Weights of a small mixture-of-experts language model, trained from scratch on English Wikipedia: vocabulary 8192, 685M tokens.
Below are experts of layer 7 (counted from 0) of a mixture-of-experts language model. Rows are named gate (a neuron's input weights, with its number), up (a neuron's input weights, with its number) and show model dimensions 0-127. Each number is 128 + 32 x the weight over its row's rms, rounded and kept within 0 to 255. Numbers have three digits each.
Before each expert's rows: a language model's description of what the expert responds to. This comes from a sample of Wikipedia text that the model never trained on.

# expert 3
What it handles: Mid-word scientific fragments
gate1:112150175123110101132160097194162141101146129128164138121152141151126152075118132172121127200138107171165150122128120189115139129187179161116142078122131115140159135081130091126183155137168121099108148181103112141135146130157165191141177178072084086061138203111142175056126100089094122183153128183070102112150142174140171094131095165162146121130114141130126160146091095124190142159148
up1:145145062156107118134090128177168141101121147060141093110127148143098117140115058122116110150075079092120128214104127176144170121111125203132128104182100176134169113160156144168120131145170102122146074140121133131060094133163210134098097119111134152101155152113099140072169142153161193118076109176147186155125168166180159140140107141105160128140132158133160165105095091127127166151081
gate2:149163131147175147080145125159180173156140123172122155152131101112095142137164117155228171163193128133144083085151156109090149148144136093140070094126153107145119075086151167132164156072132157133127120153087139108091116126097114154159156075157175102095139178159152135127133128170113143162139129161142146101131169142089171119122144152116104063106101122014132126097122158192141203134159
up2:145059070142161140132170142056127084135124109161188146088135100150162093103119154091158114118125103116050083099197145148123075126152084178110110153093134109106112151161084109087140127143129135164071200078094177161168166156100128164124133132110185124142138127109114123083119145107115137148160145174124140118097135114136059118179106142134123172152159164131188115123089124156045108080110

# expert 2
What it handles: Mid-word Romance syllables
gate3:112087105137104164140103145177090104111111119078160132143121119128127099147146180122151222137129130106089134082096093087125149144176120107047042139144165083128175129126209111121105116150201173134107119133143122180098189139134110084103111179083143129161158161145103148152133150113154095137131091101144105149117080163140119112177182118215150151151148132124111198125105113136127120072147
up3:041125117083141132109110136101162063137147115129103157161150144110167101139078113118194132095224170144124130207127163131183134112140154140125121155077089122115142121104088149167139140066145095162141166125141151162112129134139107082168129116151140173110122167087068183136129114082101188034063134159129152125162154122114181097113101088089128110145138098124098160163130165170123123134137
gate4:110060175097184179132097110117137137132114066140115138108192109110077109124087125124131180145125145155129135103080134098141191121089125073104150135140091085086157156151078182120121131097133149078148146136035144116143187133124172179129126091163147095148151181146113141148206079136126102173142147178120178134132125127123147131112131149113102163123116121103181176066097138155109064080092
up4:069145095206121101087203184115132160120158062131074173152086120126157081144187115083094164094074132127096132113118161100153170085134098084147145061138121120111090136163166115162133100078084134120154122152091143101089066075118168152120118092198105072136158144119091133118149154099155095125142164123086108101148120120125111161140112124140141121104127145091155174151159151109164098197111

# expert 21
What it handles: Word-medial syllables, entertainment
gate1:132085089113163149089123115173063152186101158122115118071156073161151167089159087115071156154088132156124106132184079134125085143147135165126152155150164029134090145137161120166109094158091083145150081134125087129110141149092100130128137133161197109155103107091045116146145115131158125153077145140165123130101135135095146132113083176055146161141073141107118120184126167112097156162098
up1:179107143175106110124143093150113178128109146138164111113195099184108149093183113079128158128125099128151131119144116142122153157161085185154188073097118111143085163142150133112151124176118070192081127135075131110094158107145144166162121158101105102142108105100073179118132179156140163157168152129050133067114127149164108151086102135110090138177107112144157077119191166096147143210137
gate2:156149232093128109114087163129098171145116066154120161165166149174076078133097134147117125139134142146119171114113102141126129115145101094120080144107122157127124141145118125161125144165167145131211165119096154151101146104100094102086149135089159089150183144100139114175139102127121197147207132128043086091088155128093153083110109107129172106115093103057129140112125133064119118052136
up2:198106112132185150139166130183073200099097136167199167126167129181106138098090140186186166083082112129117126144182067138198108130152137107179136103128158147144151108119149122134134146115095124167132143115149143130123140101177124098109163120191116107122193191132060158100137152081109163173129121169080101106105108139122104143167142153151117124180140105172134168136150131167158111180112

# expert 13
What it handles: Census and vote tables
gate4:144103136121117137126094137134109169086118130101118106183061081151188159119140105087116125180170172044128105091125116100102141176159141139109090106143079078114115138107130132130109085091141111085097159147082138110115138110182128121152092131131109150177148157178050164145101158113064157105103171147071189132118127139149147092155125080175064161102108152202136122143095076120133185102157
up4:123143149114082174142211166123157167127091166095118122113102097114144133056080105126148137200112102125164133127056094117124112132155155139134073130097083139069120231118142141098139099079113050092124144173127104110062104102133144120121076129194154129140089103144140125157124093112108158147105126132112140080142155133090177102147128133156112092084197110163075117126077131172122116132143
gate5:056149125132126139111082106165146120174112156111121116164110107151134134142109122130133096122112175106067150141120130156146019155164167147138076086166080061174149161141104115078172152194134095130056117128134175069127112109173132153138131183158112095091114072076083141121166128119132143069209175126078134134164100110124151107124132115163148098147131105130105177116130094084154150119111
up5:102094124121141131123131079077071187067105100108109185142157139119141170083109158046101156162129137105134098106159131119109135156152070174129120128128097055134057153142165079139156160101152083146097159121138168149109116164101130086123147159127164108119167093171053148154129146154133099178203135117151132114160161192101100069170164144129131122153088148094142127178103137106077132158108

# expert 26
What it handles: Line breaks and fragments
gate1:158115122095129117127121152188134161097150165136128085131132191133142165157119092116180126114131113123175098127120155131112038162174088137127095155097078108121120096126066056180114102116160196073146102068089188174131132145124176088101060125145119113081127158138126103098124111124132136119181172122153129135162084073158148109103171118127175111145123100151089076113189158119200139150122
up1:067131050099150116097120104171185102131140132164138118124119158081129128080075129100107082134101146184076159135077129111166114140083098135149086141175148158168135076146101131122156139121156199144098079140082164085059170107087095122137138146154141161112101105095106106115139073138142131134092117170068087136137097223098110089193165146145097123152093168149123131100158120116092155108110
gate2:121139148160114115138128157105098107151046078122164104154146129100117117141161105125116087095085129132166122142103131112144071160092170156113146111177095081123182122224135094100183146043081097119094153082109145149159115129041090106132189092118137153084138161110138134119104103095147105119164122177163198130187100082135105152130160081088116137115108152135140120134130091081159137074102
up2:112083123124100098121118154159095165125080167086157172132170125088113057106155166126133118061104147122162118121140123096185098154067123079148123176061115106124122133149141156138156074051115141142126170095059079145115129168121121083113135131069134099186163166096143153085135162156158101150115100174128152110115159125107129160137124133124074179154145126125149157119094170148147120012130

# expert 17
What it handles: Adjective and noun suffixes
gate1:144132091135110093085102129161185102077064125113151058111096143179104137135091124163099129156126105128083111149098112135078136190111104129134157157199170144200160105137178179090075156128146161089160124092087121143200109140071142114139182127181135105169128158148117174117153154110133157132120083130160142186102149129092164086120165094165138157131163151133054169157112152137128139129077
up1:226174125071117145159121148120134146155140132110138145191157092138095115107129100118152125139198094121137163126097191173141154131106213075144146171148148128103107128151151163147126139168136065152137148110122150144108139121147091119082136074171126132075130139047173098147081158154133122166131076119133081164094136118095104105120144101157113063147114106129182133098111197065112175162161
gate2:108125130136123091117139176095118085159123144211127126167183150211056109080080162158142122109097116126126099076149154100125134192141158149138137149154134138207117080190081142163121142140055158170139090141135075108123164182118132162120110178145127131088118188116116125150130131154132160124087137122113126133080089130112156059062107112177128104102134132116186101153078152120104104138167
up2:145190168133063087105166134108050088160090102125152109173139114146160139151108196191154112134160041090062167135075127138166131117161150150097079124106171115160152105135117127136148134093122151146131152106105079145083109177124185154089156193115067166113154116103154102158112117124114156150136111082133108143098101112104114106114082112114145141143197119140154124119170148133092142064189

# expert 24
What it handles: Germanic and Slavic names
gate1:122102149078120141152142136131085109125097169127123159058113131160166088139162119165138170145105125077138107140158126151132091080173076163090163070189151146124098066184113110174109082120111140160164059138057144111105126103140155108103080131123063158164134182142103145104083145102123152122122132131100175057113055146117171092138130116073126122150164113143116199144094140129098127192125
up1:122159151151070172168174118096099123073170154162128150123084068167141104193090116132164133118088117097140126135126074150180131131137096135105170241192128131144115149238126091123119114167103127124139120086126131142160143140168141196143069151134138128140130161175111152155122135141117183136092145132120101107094114143142107184109112146145155117139162138158099120133145135139098161223086
gate2:152100139064175161131118074108165140153093129119114123149109128187144159158139090161188172099078094116158113084159133135107115109136083105095082083125146086107084144081066112086125067109179142146120110184169099093171148120136133127127091111092153108168103214134164114112154068175162106136112103114153063096110161161116151102165110122139208196122129104145152138124126125141107142179095
up2:121143203129178157139165089163106191122180163133098105155086138154121072122086148146179109188062124188120171143124139128137091127066121143112129118117152127115108150141124117088066123141103080043117116126117152122138102146071116156156154117072104153151200168118101139075093113158084071173125124189162077152113124161116157129086129173126163090126129134144114126136104111123069118158078

# expert 19
What it handles: Table column separators
gate1:089116125094092169051121170135078164100132076117137121131173159139165118115117159176128128116128143135149143147134170091108099146131155144148141112083120141157176161137142150091161060177097107139084164124100145151115172140113175140067061071081112165119104151162145110130063140126108085099140129166083113134166112129139134142171037097168143172170140137092106078158120198182107174113085
up1:134111123111109154111122132098140115148085147079162118082130124135127092098201132130108092067097124158114066114190226090070102155098118054128093153085118140183131185147116140108139137147146118099142152131153147136163126116140102172103105113134115148165084190179167111090041132103147087117096158166076091121098128105144128145105069130101128164189111159155109142103117148207151129136135
gate2:139106124144074111125094146146096098137114130161141135219070218151111149088153052161048114163140102118111164150102135103095131138113107149120085107134053109111155163092156100107133138150112130094125132136134113113109110114182134097100117145161174152183097148110173123146159173102134056102114142112142140144119106169118126106113174096096090107122165218167116086156106192161164109166162
up2:070129137096094122102087147112136137118157122133186150116145106136079144122135164089106180097088122120102126121173173109127183115127085094146109075155111120159157109174119133135092128092090105143138100128122072098146171202152153060129155157065104115104129102149085072177154111100118069090121096205127082221154069169132147111162109128116146123175130182129161125120174082151153130104163

# expert 0
What it handles: Compound hyphens, Japanese syllables
gate3:131170134043133105131116204135114137154110151139100140097133118118144093094085126146129141157146066110083129164145153121100128083081071134085109101123109131191167127099201118150087067159140084105149114138131139133141168128159170078125156105163123160119163078091048083077130152161118061096063153167132136136149093145126102105135167185160112121100207140106174111095152110143141143140145
up3:153101138079120123093137063174090105062059120113131149126145138144115143088117094131097177136134120150115148123116154145101114074084116125121143115134129172173131170103126058154138146138099096140156111142109144127102189144092132131098110089088132152158176098132034119087082186162139102158056156143102211157139067151133094157144104147081159157078169099127155144138117080140114184144181
gate4:137080113091103107155172145165115158139175110149149192173101136196139097176114150127090092155151142085117179157116117158166138110059069103176127127090086097152103182159088087105105113154103161144093164158115159136098113117135116154099109166150161090123134160163187132152147143110120140154112130102114183139150139069082134078150154128214200139093132095096116130142087184176109127118074
up4:079147114154159100149110058094146119167144078154133141122165160106115087118117149140110122056125089147113133106084182080092163118112098124115115109147144162102102079176129145134149186134161158112139141090068087134190195100168062089115127140178095096093123178149128101095160132116172174131124079097127152093076159149117141119109180142139146151118025120140159122088111109167165098169111

# expert 23
What it handles: K and W syllables
gate1:132137133160131173096163140138116112136146115119149191146171077094116077163200147107097105142137148172164127079115157147085124111157108162102146132164206160111088122060094122114146131124172082164166153193118155086128127130118109173140130129114131131103175098111147103151130171155091059074162116101104161119140140179094170168070149159090141135094094147088192202144135137170140193145108
up1:101116170147175196158112052182077112126152116157144076138073117133113097169080151168133152063134072108142129110154113143157166188129080156122112144148155147110158126173133177066117154131144138111132114096154173064119084147154168080133153078155086103176173150101118148133094148150152145108117162116153089106108128164075111146156146132102183105130147140111165154196132078157143095121064
gate2:140147105099109180109102166083143147161115108154014142147131110178167120133203138153187116109084111044125144081179124120151171130111190209095091132150171114135148086139135117162141147105130090137116067088083145134128070117137170135171132128176140143140110158094088100093147127092094107081156108158112142133111100162151152110140123087176131173126166087143131126086122143109166103172140
up2:109113105164152127132113162175152126160136113175071156154105119085177126057122153198153100114093131081162101118130101076098125156157185168127090133181126164103171134107119111166151159085128201143131108157096149148107081146106130175138153104144070071174119185125135095130165110089177136147140169122126066184145119140132117101123090135113118058084135082149209142097151116130110097123177

# expert 6
What it handles: Conjunctions after nouns
gate2:121135144058093122178165079162103131075142138104082145100160209162144141107155092115099129148154139133141104113151150148169124151123174200116116144100121048134197171137115116143104149126189168081132101139090058016102130081123119121117054097153082133116120169081128107130122158127127124110115096102109147123144120093099146174126130107095146115152118100122129140135040141174129156126109
up2:116095159143098111060116129165163124183137111139153083071130134117114184143107079110148081133064171107135158099144140088117173098115102153093079139114080126080146092118151185154189103149130132140056154107157152157141103166116128148132153162096137111120082156094082125128165143174153195079155122081113067128131140145126081148133169162138136152159144177096123153149141171158161035145174
gate3:132094108113144165141106121137135142149146105141137134100128159155133138160187166143119133153112093153056150061136161130115115133092170129132077086153144154164154165183118189139185097143148104118147144099156131143133180104121153146100066127156127145096141103120092116118164185068143067145069147129121140187156095130207185076074048082127163136124155171106137133143115125211159124098172
up3:071152100133098167065122106143144136118097117116151119172112150121213106213159058201120183148087132067130116151119167142126166134089118131101129138110115122108147130166133131173079068155083130099071172116154091152170051171138138155117152140183163079131135155102106154134151144115115170110140144159080103130142104148176127126102070175119133146138131099085148143099195118111147128110175

# expert 25
What it handles: Opening quotation marks
gate1:166107153130118125087181150121134180085121148126159122123112110145118199102136124148159075140129110130149180098116148136176111095169166131157135100187124111104059175189091161143104065076119093166156155159149132088119182081133156140144099084153160101134143112150096169103103179143139123114173159088138199148136166198110131122131098125137085165149097039183084152136172162130119157156118
up1:098180177134129136098122163104103068165091160130105152117085106135135124140150084124129176109174138103083104137069133141067080125142146119107123077133097082104115116129136171110143222113126116120141179112164186094167160144134095069075178141128083138137102120099129128151143125145184137090142106161158115145178066180139078147153114179162106150141151156167171105175086048126142147174130
gate2:120153144135148111057100125103130140141165179103160193115122115118101165150210086150107119107154110129208126131087099134158095110181176141125167099194121101125133133115094169140153192154113137133150158168113073155116125108098084091109084161130144177116158164138125118117110097093137132099148172092117186152098082150150170088071088130213107100154111124068118171138147112202098139134136
up2:175100144126139169193145154161121075159111143158066124164140137135146153160140100089044118125128169146109152127150081088135135125080101151095093149107168146161117110166132127114175139149143193132147147108119161100161145111094172169050051103111098134085144109166078167115105123138116179093157134139133134185184146091163139110101207169113102150145147079097131057141125103085120110093153

# expert 4
What it handles: Verbs and their prepositions
gate10:185106116089149143142072126070088123111179182124103144134060133095115119113112154182165119152144108084210132109150149145096167141064143139092104133138118113149087142119123119069118151122067113130068116128204107136078155153169127145097117100114115144133144153062175163122065166113125121127114152196164093094173155169087089103161107119111156138117086144090121065142128098169104117140077
up10:082166130089145154155157133115171098190173124142111073135179118157175140138100074139186139125131110114090180118087048117168116153120079150129121141153074156116085130085138088125062131139139123137139104131196131129157094155126153114169135158166167086140143128112087137157051159119123108098114152141095128224055097109138087159076118078099109105130129093110108132165076151160142108095122
gate11:113091121132164148184145133193139106141163124111100141108121167126156132158132105087098143141131175086106084183197180129092162060083159164139070106176071085109110104159076147105139088208157082178065133097155128144134092154132076101155157133150113131081148146107108058152086131125099137135140087135048133119117144144140128123098136126091160111117143108085128169133162068105136144171112
up11:147132152187123166096097139161117082143111128062139184131190111200204116068091132147132174164129107130205114154141110172127160176139124153138128118111117093169170119120119120066136127088141134125118069087114131086126151111141171190145116129164112110125136103091156124124067162161110173116094130033117158152166139121128114075180092110131163188104139171128068144178126124114144126120112

# expert 14
What it handles: Sports competition terms
gate6:124099172114133090168077156112140092168159102119080148100188107141093060163147097165110124184139086119112123099139167059137053081126151133096088105119106106131143114125067092098116087171146157136099112108141150085150121122098134112179101195136102202132157183111125130110141106140168204143105112128150105096166121164160071143089088105110147092090118098149113144133087176079097163146161
up6:143058137141156222119117131128114128117213136176186109149091085143116140149128153115146125151102147181164132094076081154127139133160073105078126139143064144170120123182167160136168122163123187126087118093153147096126096114146073084142151124090121140120093129115076142103132160121115142133199129114114117070084103163134119132140134193102089198092171168165111103094113118101066139142149
gate7:120126152119191156160107133153155081146171106166121167185136137096142109111134140108084166120092123059170091106153186097160129121109083098127077109144089130069124114146100170135146182126095076147124075121190133136120116152172139076157133077127097177048084104113139145164112155120096093171122161160144141167137098110166068145091198165149125122135137167109145107121142152148158207088165
up7:150160148053095133151192066127135177151159160125133122119173097131136101116108148212167124106158098088100127130168063117077155164130177139150136177129152160071139115117184138096107119123077148087132143155109143102122149087096075194136074110140117080114078122112128152135164136098105157144137103112126174120162113119140147119085116117139095167079119161119126077093105063050100063160137

# expert 1
What it handles: Non-Latin scripts, pronunciations
gate1:103098113135141193100129112184122121093147065141095183118182104121167165113133104100144136144113092112177162076142172108162097087105111166134104143159120107120112102086089147134124147151139162140111161104189114104089101091178140147155073117148092107129173129110087102099108091149146108131119141128050116144177112141017199158064072111141150184129103112095081115129143128148176164130100
up1:163182151119174073080173134135107106146113138138149072162132134116069128143155131182091100118146117120114106140055118178128108138143175102134106103121080117102127123158140077098122107164142110071173102116080099163174179100124078118091159172174112132111071149148148149131142156099110134213147148108129101125082123124194111125181136057164131124124185128125155209124112142172152171184121
gate2:118123093066165146207147155082084092142125104111190181105115149142095089105125160130083202136119128126077197147151162126115147076168183128116154064107181090121105104166128116115155105112100119111161125177116158144117134082112182130118165136084117166144095146124130097094126075162085141131136132089115154121188111104090111112105111134142095229095140145132135172192151094097139152101132
up2:172140065127103125150135152123162118175176166125118143148105117190157067090194141142160173108112080086113068149143161104134123117145096154127131103071160082109176143162134136167161146172151207191185102182187106132073133077127112131079053149131136099103104134146150087091120112117110149150116104107152190151129147159124161113087072135090111104138074101119124130107119157102111166147150